Weights of a small mixture-of-experts language model, trained from scratch on English Wikipedia: a sigmoid router.
Below are experts of layer 8 (counted from 0) of a mixture-of-experts language model. Rows are named router (the router's row for the expert), gate (a neuron's input weights, with its number), up (a neuron's input weights, with its number), down (a neuron's output weights, with its number) and show model dimensions 0-127. Each number is 128 + 24 x the weight over its row's rms, rounded and kept within 0 to 255. Numbers have three digits each.
After each expert's rows: "mostly gets" lists some tokens that are sent to it at least half of the time. This comes from a sample of Wikipedia text that the model never trained on.

# expert 2
router:131103136136126107110165118118188115116160119136142109128107103155145111092093081128147131121110074113114113169134129152103176134120110088143144130190119139135131175122137139160141117130146153139140131138153071090102092077142117144178116130103165134113106126160110110093156117147167120110132152135148087139120153122121104142136124148141159130141137095109101155161133095164104099120150
gate5:124114136136099145093100119103139131094172135128064143137113114161127127097122135127125126126144119081145149165131101103081131145122131114143120144126142101121140069154128152150100128076147111094091096132098095099145144146143148171101140140104143149168116149115093157123179152180109099129138126156115113132094123140089131162169113089115124150145154101143142141156135098145160130162118
up5:118081133145158107169096131126120152119107110153121152129160172161154122105145127126125128137100098132135095144131146162143110096144136112100122145126139147126101152142099125139154106107120176150151119064106124129139163164108140134081088083091151122159127104171132154108130116143096124109147106117152105145109135117118128135100102100132111109114117144152114072122110189183168111115167
down5:142148107119150092102128170137107095122103150161154132112155135134111110134173154133175141148135100103096117160162092136147102135128163113131122091128152113133095127124120138089126107129061145140130091102093117157122153145145158150095127105151118102154148130128136132151155126169125092150153168122084104113129100125118111132093084101104135109158171117154181135146140151098099157137150
gate6:162131150109132141112149132140203135141092065135142135174133100136116118144104163170121110106133162111157162103076114131111137154106111109117144116145123128083172125130102142123114122110113168149145123119110103124090152141165130131171137105084133147085094120125123147157105104136108146134162091135150114087139125113110122148104171138096135122136149112156113125140112113103165076158139
up6:160152114118123160139167113142121122137108161112090095074142118083106095138132098111155147135098130123122125117119115166109120161098126166154128117109130121172102124094121128138108114148116140116112117100141111156151085172151104158159114128149136134103115126118121162126134112108103138157121205145102128120100117050179115129133129144103138111118122186126142108163116166112125104124160
down6:150116128159131139124147091118124121138145105105133112120148135055126124110140121137132171122130127162130121161135096161124111075163153123117115132103152149168144122080154127141111127102125140158198141135127062118092178088160136148144096071111147161140108093139100083135161117123135117143090129108152120127147082137118143111125160125125155144144130144113116135117115100146118129127176
gate7:099135165133130146131138116144188149116116163137115153097142073171119131141099159115118110146129168100125127110103127130111122134135058128081122088139138164112100129110117153102103139136100143136133132132172087114104102113081155146131129099115139149120138121170111160131140095133165101107119128138169117090096112134111138153140136123124143140098143118150072137127124159185135072149136
up7:108121076113164141165132134143163150144128136143144156109127119135137132128093105170153178086140131094114076137140145156132086149127140098121123149111116148136099148144118193120100148112188101120086130139107097163125147118090159092120133189139129121117106122139143100116179120138100136138165157138111124136131108117104129095099124134166149132136127128086083152129139132119132086141108
down7:156118118155136135090162120168123124188105094120121111109172090127139137128141116081106094117140156135147145074159122131144149123166142116164126099158103099143146118115166159132165100131098114160154124134099134137111105079110135120125118120123107149083117141114111137123118134123103141160120147194093137079109160127177090108146117132165132098097126109133102132103143112133115151159155
gate8:128131129069088106134148098159121078133160097138183170138082110153144134116121136104112108137140117127106118183137144158109170119132130138114148132142113115118139094095140097118155129129125164152111110134099106117100134170149141125194124135147122167135141109111114120152164138117145158114142107127174102119121129161043120105135109118116150097166161094124130150123150127116118111113126
up8:144135111108131136133123142150154147141133138151114132138093098135118123158174125168136153163088124143140163135162123145171162109142129126145105148118105122122141145120120113115117115091106157114100109117119085115110095114114141112085081170130116178123166149111114114147168171151154141179113095145114160120149140161123136159122121098150146141092110133157147125109171178079085144120078
down8:128121124115177153144128150090124090133121136103131138134127140136145123147097118176111123155137152126131161116118172129130143115092139123159123142143129131150155112171129200133106113152155146104171146130128125156130129164056162144158093142129136112143192108153151131124140157185126104129129101116116115164150126091146112171160156115140083143157104102116128081143160156128116129133127
gate9:153137138092134124152178093131171133127140161158111151116156086108112153106134096151112097149137131084095104141117145104108114126152094160116118098134123126131166118086141158121140068120121122108154135166110128137121105118124118123165082138089100101131142149117145104100174116111145142141117142098109160124117121089141134141112154082116118169151090080137100129142182118112092158139111
up9:158113097121155152150132088114123138126114157137100113136142109090117128159170142121114098127141086138129161106111130137147121108082127143124123131133157169145140144129175094147158087141152132095115119125127122141093131130108152131123116073122058106093128108166182157104161098126147116136153130148137109100130148082090125123138173140160114166097120098112124121131147185114104144114164
down9:129124112128100122148158145123171098087107079117086126147136102135101120100155139121137164135143075124113162150114136098167152127076111168124112150133146154165130162125124145140122141134125176093136127174109116162110142112136152080141114131114178138127116177127172092124124100103127160130112113169125112108078145120118070119125108093119116144143152118161146120120116093150143150127144
mostly gets: "\n", "==", " \"", "===", " ==", " ==="

# expert 12
router:095094099093130135144111157141141105101165117050141121118144144158127131122110111125142091096126101110118136170165143134107108114143105075139144146116108138150137146135149132157139145150104142157153113136141122108132125101139118130161133135119163095115106128141144137148158103107138160099197119102124156145166135123173118149140136133116181091130102168147119155154202127135103102099136
gate5:134088143126099113150133141143159141123120114128162078109121165173124152105142127164156109122147138164158154123153147137130179124122153125143146107104127155116184152158138120093146138101185144079137137105160140132127130129142116130151175138154105099158105132150124136140167115175175107162101154141100155158136154127120154119148114129083162133129122159144081132173147115133092133147138
up5:148132120147103114115102108175100163127077112113138110150068121103176120113095104119146130103135129159144144148136110175139096127089131131159114130115141079132115135078158177127157124148122097145116139125141147133139164138106164137125119171131136164149119115129100112158195114144120108093138092100133165130136133112117108114110141126134203129120152112143115123133145132153106174099116
down5:137129163135108111072182084129107120130140087141162134152150086107146097107128151125107077155107112105124150165141114157127118136177106127142150111109148111132137116150133100123200143087137134124160175133124101141137144152140104114084124171152198122105149149142141125146138157120111100095151112159135095125116099116095103100146108077127141131117137102138133127123111133122131108126139
gate6:115118091163168124156143146116178144121133116148092143146107092148119150129135161114153113174088125127104150126070128126140116080129119102105108145138141114126089155135160147152155109095205161150141109142163155076151120091173118133160126137136135124152127136135138101152136117143137103131127114138112112126090112166089111138093156098125109102128104125111147160171135098134159115113153
up6:118134144118120129144151146106157106143147183128110113162101140161108120134154140115137133158130141114123115064097108145153145086168140118141137110146120122127109149169126141112069104106134110146144149119193136098111108112135094104133103126102131148127111136143121102166157162126140152130148131156109091149128070115075139145109090106114100107112126133141140152132126084163176145118066
down6:140107125169152125155152111081119113136110089127138144129112099114138170130072139115156142138129130113164167086078089131156123096143123136100140101113114114109090116141126107110127127137133144125102170122166126072149122116128117137109086117149111159152168127137142164077107106116094115111107119154133075120120115131101107119155103144146092119122131119088163116060139097116097138111120
gate7:076117121122168132129098115090127125098170120137126118087165117140137126112102160172073149103145116140165169172173146120130158085145134092134133112132115105111142139155143134147152155134116151135159140145210108124145132144091127127140120109115156150123137168166113086101134140125143117137126072134164137132147151117121134108155132136149101114140099115108141107118181136139141093093145
up7:130099080115100132134084115138152136110154135147151125096129166123153135102124175085088118102145129118168125120163126150110078127129110135154116138122137098127130149113108167133128119146088104150125170180132176107155130156154168111138113091128118144104143094115152151146162181109151147133123093110130134150170148138129105121150096085137136132084160129106168135108145113134123171129167
down7:112133131133103146139131126125099122132152138155094176120123131053100161084135128133123113135156151142105112136173135129104134122147109159197124160126114138138172119144143120081159105133117129110122096107149151129098163080123081099123106120106161147146101127134136167092132135142157135121128112101120160141143073114155128118109102124143127185170155169124132114138124115142143112087094
gate8:152105088171092141127157131115135094130150114091121088084139122122148153172086106109113124145127127118133104132075116104144103141138099133119114107088140099145135157130126099142141144099120139121161091103126102164145124149120133120132125113115176114151147141135169118143157149100108102137170114138111165157149196108108102164102150158147113082154120140158097177144155126146137162130146
up8:112144145138135137112132141123127156150145086109121153094149124127150150073133138143112139139097124131133141118122172111125084147142130148172125127115143078115138080127150159123101105115160145143128123151096182138170094159122116140170118137113111127142088127114131059171110090142127109121086114077095166155092144101121166085143139100148156088121120133108148114158135138098136121124109
down8:116127125112108119130162113115192108115144110116126130115114150140133144107122084167157136166114152119114163124119172144116079147152127115109099109147120087109120100098124166150128122083104177145119109139123109107132102109181174153118169124167136131091126100111160117116075147119141102124119097126142105121126093156143141121111151163161156193137132160164099124127110113148151115105129
gate9:131145114085142107081134154113152079099104109108139129108143091121161120172096105132129133080093098112089139110133082138147101098112136143098130102159139106137118117177161165096127106088087141163139110113138135130151132132116115134137125123100131090134118089173135158145138100151113102164167119147114139092107141121119082123132101151100152145107129119118138141083149095113103097127164
up9:077145133120134118119139092093095116149137150112124098126118133137114127062120120187143128166075138121126120109139121129100090157142142130153122133097114111099124135170173104114131187117105101130095097171133158098164144136116128114149151166142098134138132100146163147081085158111139130105156144161108160107106141137168127172145105149109132128171136133136129145151148162105138121128125
down9:135136154128131112121124107106079130131158134138108151116116137138141118133187109119084094101140132084100137142109083097142141129127112177121138152142128094134104139126136143137107117102118152117128152157139104145110125157109117074125120167152121080086103093093096078091123138167131151131131175139180139133099115087109096134162161081118106149125148099125129147154094108132108165112125
mostly gets: " part", " member", " number", " him", " Minister", " there"

# expert 7
router:121106127072123158129129149145155137063162102139141145137127117118123154118105126131167084116096154080124128156128117131114148142158097089134138154136083128106109165148148169119161123100151124134131121099114120108110117142145139112173087131100135129148100146161104135106194123147147129119143099109156097150135143099197121160120090095130136118146097157138106133111129144112100120091159
gate5:127106132111122135157105149138131145152144154161133098120130109122121128089121103160156156139084163127176118164139125116108090131120139141106125148112146129073107126130155125150170154117107137092111154144080124101150103160099099111080090115176086157146154118125112126081135137133135141109143145117118160164142095137137145145144181126120166180133106158129130125079132155097113108169116
up5:118106128134108117129153106162118114118129143128109155163128154118113127093161117146146112122130115121077146126160089125116117117187163086143164082090149155107160126115153161145112138093145108130154117167144121143127152086134161140132153140144127094088126113141138120143108144132132109139163123121178130147127122124140119102107101174050116098088139180110115123131096111128120173156162
down5:121167128134147152136096145126138162116124174123151100155146112162153089135091136136131113183112119147132185203167122135126101156131122109098140147137148134073114071100106115128095126149128175142152129124107119121073112109121123194144116097132144135124111103116153146127153136118155121123147139138155150119158134138156128113126121123129150156139116179119134140168142171151131142120163
gate6:167128149146105120117083109179123149096162093122132081164094108106147096149159149098151115137157137075091081113131121129105148178101116165137115147132145129134150160140120088147140115144129139141134167165127144101155087120092155171086104127128137122147122117107132128098138144122136178131113120149109131103154174114135134150137117083104101152129144091132090135140101115133100126108118
up6:145097134145120147092144135149144128147095117149164150058129149123117155113152067141117110115155159135162140120120135128141119082135136142116168133114121125161113119095164168161167140118150151120135049110118116104126097128158141101127125143081176120094141115142137083112129107107141117114151115156121091111111156140099151141117097090141045117119136142121123130128125135124128110121132
down6:120102134149125114132125116095117118158163105086150133162084141169121145114166075128129087119147133160118159136112138146127155115137104100087188113131121105152141117082155103138110156141152117089117101125138093077115130097143144167095136142142163136115094163100135137112133120113141134107168152189070141123150155117113109136134146157135159094105095133108154109126109149120122145108129
gate7:148115122120130167128156142141164080101151098123117122096166124154167155122108143102121117129147136130121149061120150120107162156143126106155153117109098106103159154136120149158122102124130101144118124081134094084118152171103129163139125132147139096107144156081172107126145107120176116119127089080098101103155161150162115114141123117187148111102135106109154155137141127158131113118120
up7:103094147093143124133144172155101147158113122115113119116117076144107100117185117137096143153145165146131076193109133070117125113076111089168143134112112154163133130110116096118081118074128073110100149113130128138115121130133067133167133157139129096125134150132135127120169100144129144150137122150099134145121151143128110131130138108089120106122113120124107102133146135103106106122106
down7:142136130107113120182123119119140138151150084092139146131134152079156182108119103098130120174111128162128160108139138119124158129113100152134138149121168108101121118099167099132119088100089136135109155114153089089099147127090128122120105121131133093156127112162101118102090128116178155112144124165109084161152129131091077104101153100128121137110094124108114107107106097126115168115140
gate8:089174124110123126129104117104121092136101094116131104083138140141173147156136127099128117085103140154128147183120111114151181100144098117105126131107143154106131163109078128116123125109116115126167126121101142163133106119170153136134144122123154129139105103147098134120137109151079148110104165130132164115142153162090124105113164126127130100123111165098108095100108121189093079157133
up8:050143176126129118106195121173125134155138094146178113122148094107095153136130147119116104145122108144143111146129131149111105153101157110122140149120127113115125159146086138124151136099106174123137156157109147107134127139152103112155135143147123131155134127112141134090124084140139086112148105093082098107109113110141141098139129142128107148162141107167116099139154171136199137125142
down8:161125150125157116117146153151145156174141120135129164141137130157124107124154188078180059112113095144116131195113141131120113121139094090138122101063119112110125099102114161143120077130110153170145172155115133099173117147118123129125172112134098138140108112172125114142131114162138137117136119129098132141126161110098162129153132118134113168110117133149141127132129104106101125125109
gate9:129124164126153110107168151097137089116138120109140095163115136148120106126161135122165140118079132146156179100145120075095129182097096125118130151152106138107074150134133125138103159172177142150111113110159134168119125113143161125075120151139113139121120125147153116136142168147127118108134097083132094159136115145130141143091081129109123125165149092115108115132165156141123132108093
up9:126144163130086081148115183127118099179086104118098129117140107117095125097172116139078147107093168098120121148121190135113145141119145135136153117139131111125133143091138091107142192103126157134108124140119113109109178092106118147123141111097150122111115112140145164154118162163096148104134134104119125113112146157097159152158119114122117120119079116124118159124171135137159135101138
down9:086121070104152109141134140142132153145150100127143160120095103112123137136153126120162122133139098134139147161135151126098103129110085114121168101158132129139138116179156130112164164134103151096147129132145102113123124147123123085126141147098163110143145163112168095143138170165099125176080101135138143155093136117190114114111083134124153110135122133112133122088077109119080152133150
mostly gets: "ation", "ations", "ions", " School", " game", " film"

# expert 14
router:174074173116161164120119116154166116113165114134129149137126132143136126112091131132129084053111142117107130153167129107103140128149108105116146146164104158135077165140134122119090138164153113124145114134112111106140107161135082145167108113149136126107107110163133133142142119147135167102152141155158071123125164111137119151086115101130142126172101162159112157109152130131140125101135
gate0:092106122112114076113105083138124097143124125118145110172168166115128106124136129138137126136114120099073151128154129130142180148143158135157148158176146136129128153199139069100127122141101114145135138106107102139155122117135145084122114138118102128136166123135139127091147133153167153169088141158111075082104130108157132118138105129132153101150128133167106113116151121103122123102094
up0:128136121142150120104115134144178142121108163094177134168114162128091095137100135113091114173098089158106104098114142123062099142128119060132127168109114145115078117079129165107143117132123161114101174096092129146123154093177111118136129113130130137119107150152101154139131110113147157151099111152135130127080142118126144094101129116134122118133120142121144135123099143135101166129106
down0:150112090110129122117111121136093171174133154148092112110147148150114087139151114094134148089132110113156116146149144122102114129102087146147161156140139069182101116152127130105128091107099135125154099136094133118096110117168105171122078154147157128142089163188104131132134130126133100138154100128132155110160127156118137159094125149183153105129100155130112124141096134140146144120135
gate1:140106101147119120126130135125149146151128133126157080158096160151141150131130105116166113106112116096078140116110085151120120081138158173137160139133172140132091140129125109146093141152112132125087113164130125091115142137143122161073147123104182141114097096154099126109125080141174165125164140118124112134121128061134168123082116108142143114165157151117152129133157146137134143144123
up1:089114161132155150125104110150152142078135132106132134101108141098152128148115142127153124136128153147118100128161140065163082120123161138123143131123122076130106112111112125125183155091131095156107198114128158160161099140127133117129130158160121148162115113133154099127124135122131113113123118146121144105146070173104107169128123149079107148088127124142150158088132103152106133090138
down1:100073141129097072107107113132152124103136126148146136137137131125154143143190117110111097146139114137149145166131163095171125137126125133129116125129144215123077131151123176156166151109152119171141119127162116110125124152112139124142101154132151137120099102125122134124117139090176130121106152160140167133111106139137110126133136104070085100112127143125158164127163116129096105122094
gate2:145142130109141121085121128127132102129095107130134085139132145120114162104134103104132110123157088085149171113119146143133115148154158131115131136122144154147154162119169117141120123144151144094141148116153110121103099129144097172083061107111149055121127056143124138162133131120161156143141094150101139109157167129123118126142131122167079127141076164136117115128137140092111121156135
up2:123133141155098121138126121151201108145116162091134125077100122160106122112116109140113122145143092119130114135118145112111141121140131117112150140143132158173172120142136140141118123150111138149131123150115150128119130154045078163148157145166104135132158180135132133135106153111140146161148091084104139177131159115126146151136134142171142113162140146108106091089138112172116130159089
down2:096140195128134135068145073127091141093101132148163150125147127134097111143167132150116117117152115162100140144151151138146110137155133118125124124130188157146111158150169168152107147101131108113135105176123145133116129116102173139159160124169151172115123116115110121157127152148108146195119104143123124119140152127122145137126137085106114145114119122138132125143127068076124126147117
gate3:135184156107116127142102113091118092122128127125125125128113128093105145136115136121135120114109105157088146171169126125095133135080092080123100181124115129116144146097169126116122108132103129147121122120150057124137147107133123125146109148168099097153135102092130120116136123086135135163144131178154066112098125102113138160089153169135140110130116131163154186131105119136110149143129
up3:130091140125168155101177125129145150124101131146150114154135110107119115117123087131141142125099099097138121069142131083147111176079132133131074121123115173124128140105155126092133121127110135123106138115157144109158116129131114166069129107123095080127147133158146101090157159148144157116156146180160131116135111102148131116111111120134111099125160121114084097098186139135136160109129
down3:127126124189117127138182142143132094121072133119141118140129128111115108129111111108130124101115158166154127134154073156139125133131139157154137110104156108165142140116076132130121137114087080098153130168133153131112083122120162152126116124161146117098157141179169132142170147119160123106159140127150115150144117146127114105157093131121150111110109109076117129092129107063114167109139
gate4:120099166080115118116112136152126098111150131139179103078139091141133125156111110138117149128110151136146126140097123147072105180111126100157141108165134142105123192151129136107137163125117124126142113137061078125153146154129134127130098139164113137142106109097093103112133164111125171106154146136130118108115150141167165136147127162133128141138159095160143156131175097127133125148168
up4:138106096139101108149130142136130128169152104148115099107103127130088135089163068087142124146107102176151075115110129149082144085154148110125149128127103141093076141079114127119126112116134093112120105115104104111166121124091127153114146139125086079118109109164131103161101119137116100134116184120112092134122137122152113160111118107124105133138144113161109100108098168148123146131144
down4:120131176127089157064112092124128086135129106132151154155131122118106109122139136126161119130129132154106105129135103134126106088100166106123146131118153170098098119170148097118122115167139132103133142104108116160125162099104118087122134059138127119137127124099070117157129148107096161157143145148144136147115132122126152079131114110134084145122117071151100145151149177153123142164136
mostly gets: " New", " United", " University", " States", " National", " American"

# expert 13
router:073094165125169151097146098100152096097171128136118156152127155126178107121130102146108120111103127112117138167118091116100145117136132101132132158146112114158130137127133172141126156104149084142137147143120126143109099110096144140165120149174133131067082118146090125144167105108167111106129108135124107115173137099144098124121086150139144163132147151133114137079130133119113109090158
gate0:093097116127112126084113132138135096082133139110168141157149119158176135125165121094115102128106111120106143149129130152137135146073129128111142096097124113149132110157147127095149106123066109118124078183115146102099119212096141129095132119132117124116147174140114110136123161110112140085147134141120107138135151126119169084120150146123127127120137156121073158103126133095111137113144
up0:126126113152122126079103119128128083143109124111098158130101093126107126128137125107117093130111161137137101134120124136122166122113118172154127113103105118127154104075147078122079108124136103154123127140155110166085165083090133104152146139072129163161164133115069132140119103138153126124125118168148085122098114145105130156105157115120119078116130112111133110165153115140135105082090
down0:154195133140151138098111118125144154106127132134162141144168179140172102179113093183089122126102110119138144119113162147168159085112114100122135130165118096157127103096104112134130130104096110097104111130121141147158176159122117118144133122082122142110121113117108125140135131151099120120124119147102110143080126154157092131117117144163119104157081170134120119113157163093149113136127
gate1:131097116156129161138137106112138142113149160145123137107103094130122154056149167104156104089136106116166095135136080114128159098143160154097109157130101130133109134137161156122117106130147131140080126118099169149095115067114129154168112156169145115107111144164115136137146112099186143138072113149141121124113143121122116100151119156132111116143150131137123128073134147125131175118131
up1:129152122109118150096111190118126115152090129165098123122098125158131121075104072146094089127158128102136144140084116151152155110132133122131139079146143098105087135152152123153115140122154110144119104114147118144082181147138110096102129103095149119135135130146153113085117136120150108176134170121111128111133127126151113141116176121118148140087110137104124134129134187080171145129111
down1:123117150105131124115121099158124169090173108121129106102113126131084122138185120121166087135070154141126120136096127107117156185114167101155129094114134130124096143182113106148132137127155092168149138125129116124092137138120158103159135110108136136172089111113116123094087119165111140134086129126102131105150105154142134110155124133156126192139131109105183117144127133155104136125140
gate2:084135122121144165109134169091138102154128126155088146165137131091078124118124099134109124159121125097148183115091142164073110116099139083152137117144124113095137139124120123125100100103128111147175068131159129156099135101125157138179128132180125102098084099116120119150159127125161116125140135141115161129101132115149130165148143116151089110119118129138129097106102160112127098145114
up2:117104132136087140130135144133125142206173103158116134140123128141124113133144142116119163118149087104108168093083111145088098096128092108164092118160113114132151088104137127140156082124126102164150104124127103108092143115127127115157152117149160154117120134191118102133123157124107123127137095120153121139170105141146127097131154108102097122101152185178126138157117130150135098143137
down2:117131125119160100090139133149106160117151121103149154133113128119106084179150101143094105152127145124114122098113159166149088094130155149103090133139101102096144148145157109094131115093127154120168159114121162133138125130129140093116113137114116119145140133093130141143147115165093163161081144143124086128104161125132113114126115130136155131087163147117182116172097177119070118119165
gate3:093106097114132145091145123122143094151119095137146164136087157164133116147118098117117163134135149110137117120104108147149111124127139131100146130096139131108108082122111134120127149103133117102137122097069190079105143104147113169175130109138139135141125094148099186127108114095179107144172137102127105139148167126117103166171150079146148140148136118128125091113091109110136102124126
up3:128122094114150073130113182118098107103120139139098131110124140147129113133137116112133153132115125090125155174111142102161101085123062129137115154134116169098135141090143090161113101151136149140119148129155117124148120146149157117110118152101108149106136123133116097156110136129145126175083079162147162128067144140123154115106142114098076126122143152169163157146128114083131118123160
down3:112128122167125149085121089122132096120117118137124121094140108139142142123158126187117119172159158077159130134142099168119093143124170114128132099109098160121157118154122144122110128151120172162127135149139129129129133160134130122183105128171149140148132138111133128139141164138161110161138143157128151063136054124104131128155162103174098125170123148105105124104142112135146085124140
gate4:093138139111133140144159121090176134118115110140149131127106132152182143116103114116150100115082114108160122119076125123121128140140180145118100106176107136108116078107157119114114164134093104097107157163119096169123153064120124155173122130140106111072109134168098127141106104128119141102153095128129121139156139144139096134100126118126127163087107146120150109114148109143153098094116
up4:168063152144154160134178142100114140092137152086108079174092132112136117162151136130099135144124134146171107124129131159116154093121118169131107181134086148143129123151120119164147109126130145139152121116141118129159125124107111118119178142111087138125060107144124198132131113101121121133120141129135105103121123106107135160134135149092161126104065116131131115137106118133130154133111
down4:150125080130102129104138101129111125132094132082122083141187152096114122147111096151108137165123118153155169126143096135110148174146162144143114137111105111115108086112159106078126101107115175119139148116108149168131115145134141143141165144061156142083112155156152121174104131120155151077166125141106116118128119126131149116123103108164095141110150128126116138139111115149106129126164
mostly gets: "ist", " film", " dr", " men", " long", " short"

# expert 1
router:114115143107140116125150171140140101090132104079127131139136108112131134162138060091131092126093107103106148126102153150140130111135107100147138208144120126130148151157113130114124149131159104087165122151152093084136072135101153136148094116145119143134118119165127121131153083112163168127159114149145128120163153139123112162122146107123155140142139133130065156140137097149153116104145
gate0:100153102118151129117135154105116116135134107102109142117101173122157099126158093108072083155140084171189166152120157117129140115121113116168108102176111093156126126175134164144142109104127167099113072116142091066107131143119089090101113127121142120137110084105137129081128112125152123120151145117105140125140139129133129112149120132101126104111130104083134137108118148131148140128114
up0:068138118129133110133094151118126126134135087099136115129088150181105108147172113132167133192134117158157150113144076095112130124129162123127113116138122092155136109158138196150142091115154088131179125153117142117075104143115115113106144141117154131152159149139138103093142118152160138115129122117127106099107150096129134126108136162118114079118113097097101144154163120112144122107117
down0:122135120126110167136156166083128120170118091093119106136079117133110130122099119119128152146118124088138151105110147110111069174096110099115095111122107154117171147126088141090088151155119135112097097143146152152093170136139090146124157094142148112152159127125115149135160093143129116147095091166129111095112138114094121123155112132156137146107113149103130132093152070148139101129130
gate1:157131158151144150113124145072110097122133120127118149131155062118123117103123090084123134172121111171068076094126121125115146153145075190130146129155121114122116157125122149132149118121164100147136147116119109142115142158115120144125121139157115173051119112156130139107114125144178122108114145146113116152143096135141105153126159114137118131106132158168132139168132109138110092135113
up1:122145070127110157132117138132127162120102149117108157129115133170144139136136142169130163117135104146156089134155144123129073181130120125124123148165128133131117113123082111182120151174132170129089127135116147094105093123102129091122152076157116112146150112149143139123180118136154164146128120204107150120103153136144127108102133153146133082097098111105108122128157135126131126114089
down1:154116189108144145139109112105156139139115103125151080120167083108149144093168166116146137150147152112084147191124133131128167130151133111123135144082122125158118138180189107106135091139137123117125137110132117151127133085105140152080082142150120145095111117143120115120175145146145113113159152135087138155112144128105116126117093112107089121123134123109099101093127148120119130159155
gate2:085109151146145156124165166180153084103184082157089150106143142133128173155098080137115137136142151147129138127110097102121137145164103107116130181130119081132107124114105103111124158124118130132150096142090119132129116096099146133126130133137112120140111125180105108106190128166179178115129099124119132126113101095113138166116101118133120125126129160144113111145134123096127102115137
up2:104141120125125148141127138143086141127057112145102172128131118131157137107146156144130133101122070138141171139104156122127104124086143159142127100123135138127123145115143077086148129124124151145127114116117140174136123122134160111105192132181116146130154170107153146098115121110111105107117116117150149150112091094123121156160093092127130138150110136107138092130109190114093155075152
down2:142133138157137151119125139078099164132139107136116141130139142142131140113093178129121120141124159122149109192106122136128132130162115106108121130118123133115108142126141111102115117128147121140106097115139137137150200147140141073165111135124089115142151175167117150126137146130097098103094145108154157122038095081131105089130131103111095090143127099152125079107124122147090125124119
gate3:151139128149120131086138153147132159116165102092159112143115138187106124160143134140179076111159148135114150139139144178119157132156159132099129109119133134126147114127139067166108128123155100120162095149134120127127120159090124184146121116169122140115145116115143089112132135124125132181102137097132131122147124107108127110156196110146116095138100185119129138115132116102089090112128
up3:140140167117098120198101140131130153119142103086133138088121116148148146163145110113071130093124130140172114143126104123156070142132112187151119112147116089114113147125147132142136124171119147128124126113115091121119129147163136150106154125156149117138133116111072148132116135143175096114109132126143124147106116131162155118133092142121089149184082155127172125140166102137137125123175
down3:135119138163109123181164170108132124109140159124154155119155192089104138135098126102089151118144129116129099135102126124091138088139133153099145119163129128126107146139130151089148103132164130166133152116143121138094109127128149137148083155075118118134156121148099132131105108108135136101167125184172119163091167127116129134095127114090096149158132125178132103095154130149136121112096
gate4:135083078145191103131109145137147138129136169151171105125147132156135141117179132083116125094137145096142169114116154118116171101136142120128158130109116104119150140132140150108117099132145136112157094144105120132141085152124110110142127111135140132127114119094191093176114095139182164119140132146143125139149104124093115149100117084091119124135109175145100173110129122098157104147131
up4:182114112104135100102109147140111087102123103181084137146115105110119125154146098117153144134130154101158131117115128131117133136136124104109092153153131052099132120131125181128144127146152151147121078142109098113086120105081148184118114135135156137105121129106114130152110159138165132150132117130160158160146136106127125148104072134137135132161124163118130121096137161113179168134096
down4:128099110103142134124102139165112121084113108185118133159148120167149149158135092084161174130101117120127162106107135156152153092138142129149078154135112114140153096126135142126136173157068155141169138121108137118123149129142114129112122138099134121153135158132202146153165147170115135107128157134124114097132151143122145136065164123113150168125138132118153144153135111112126154095142
mostly gets: " in", " was", " on", " with", " for", " is"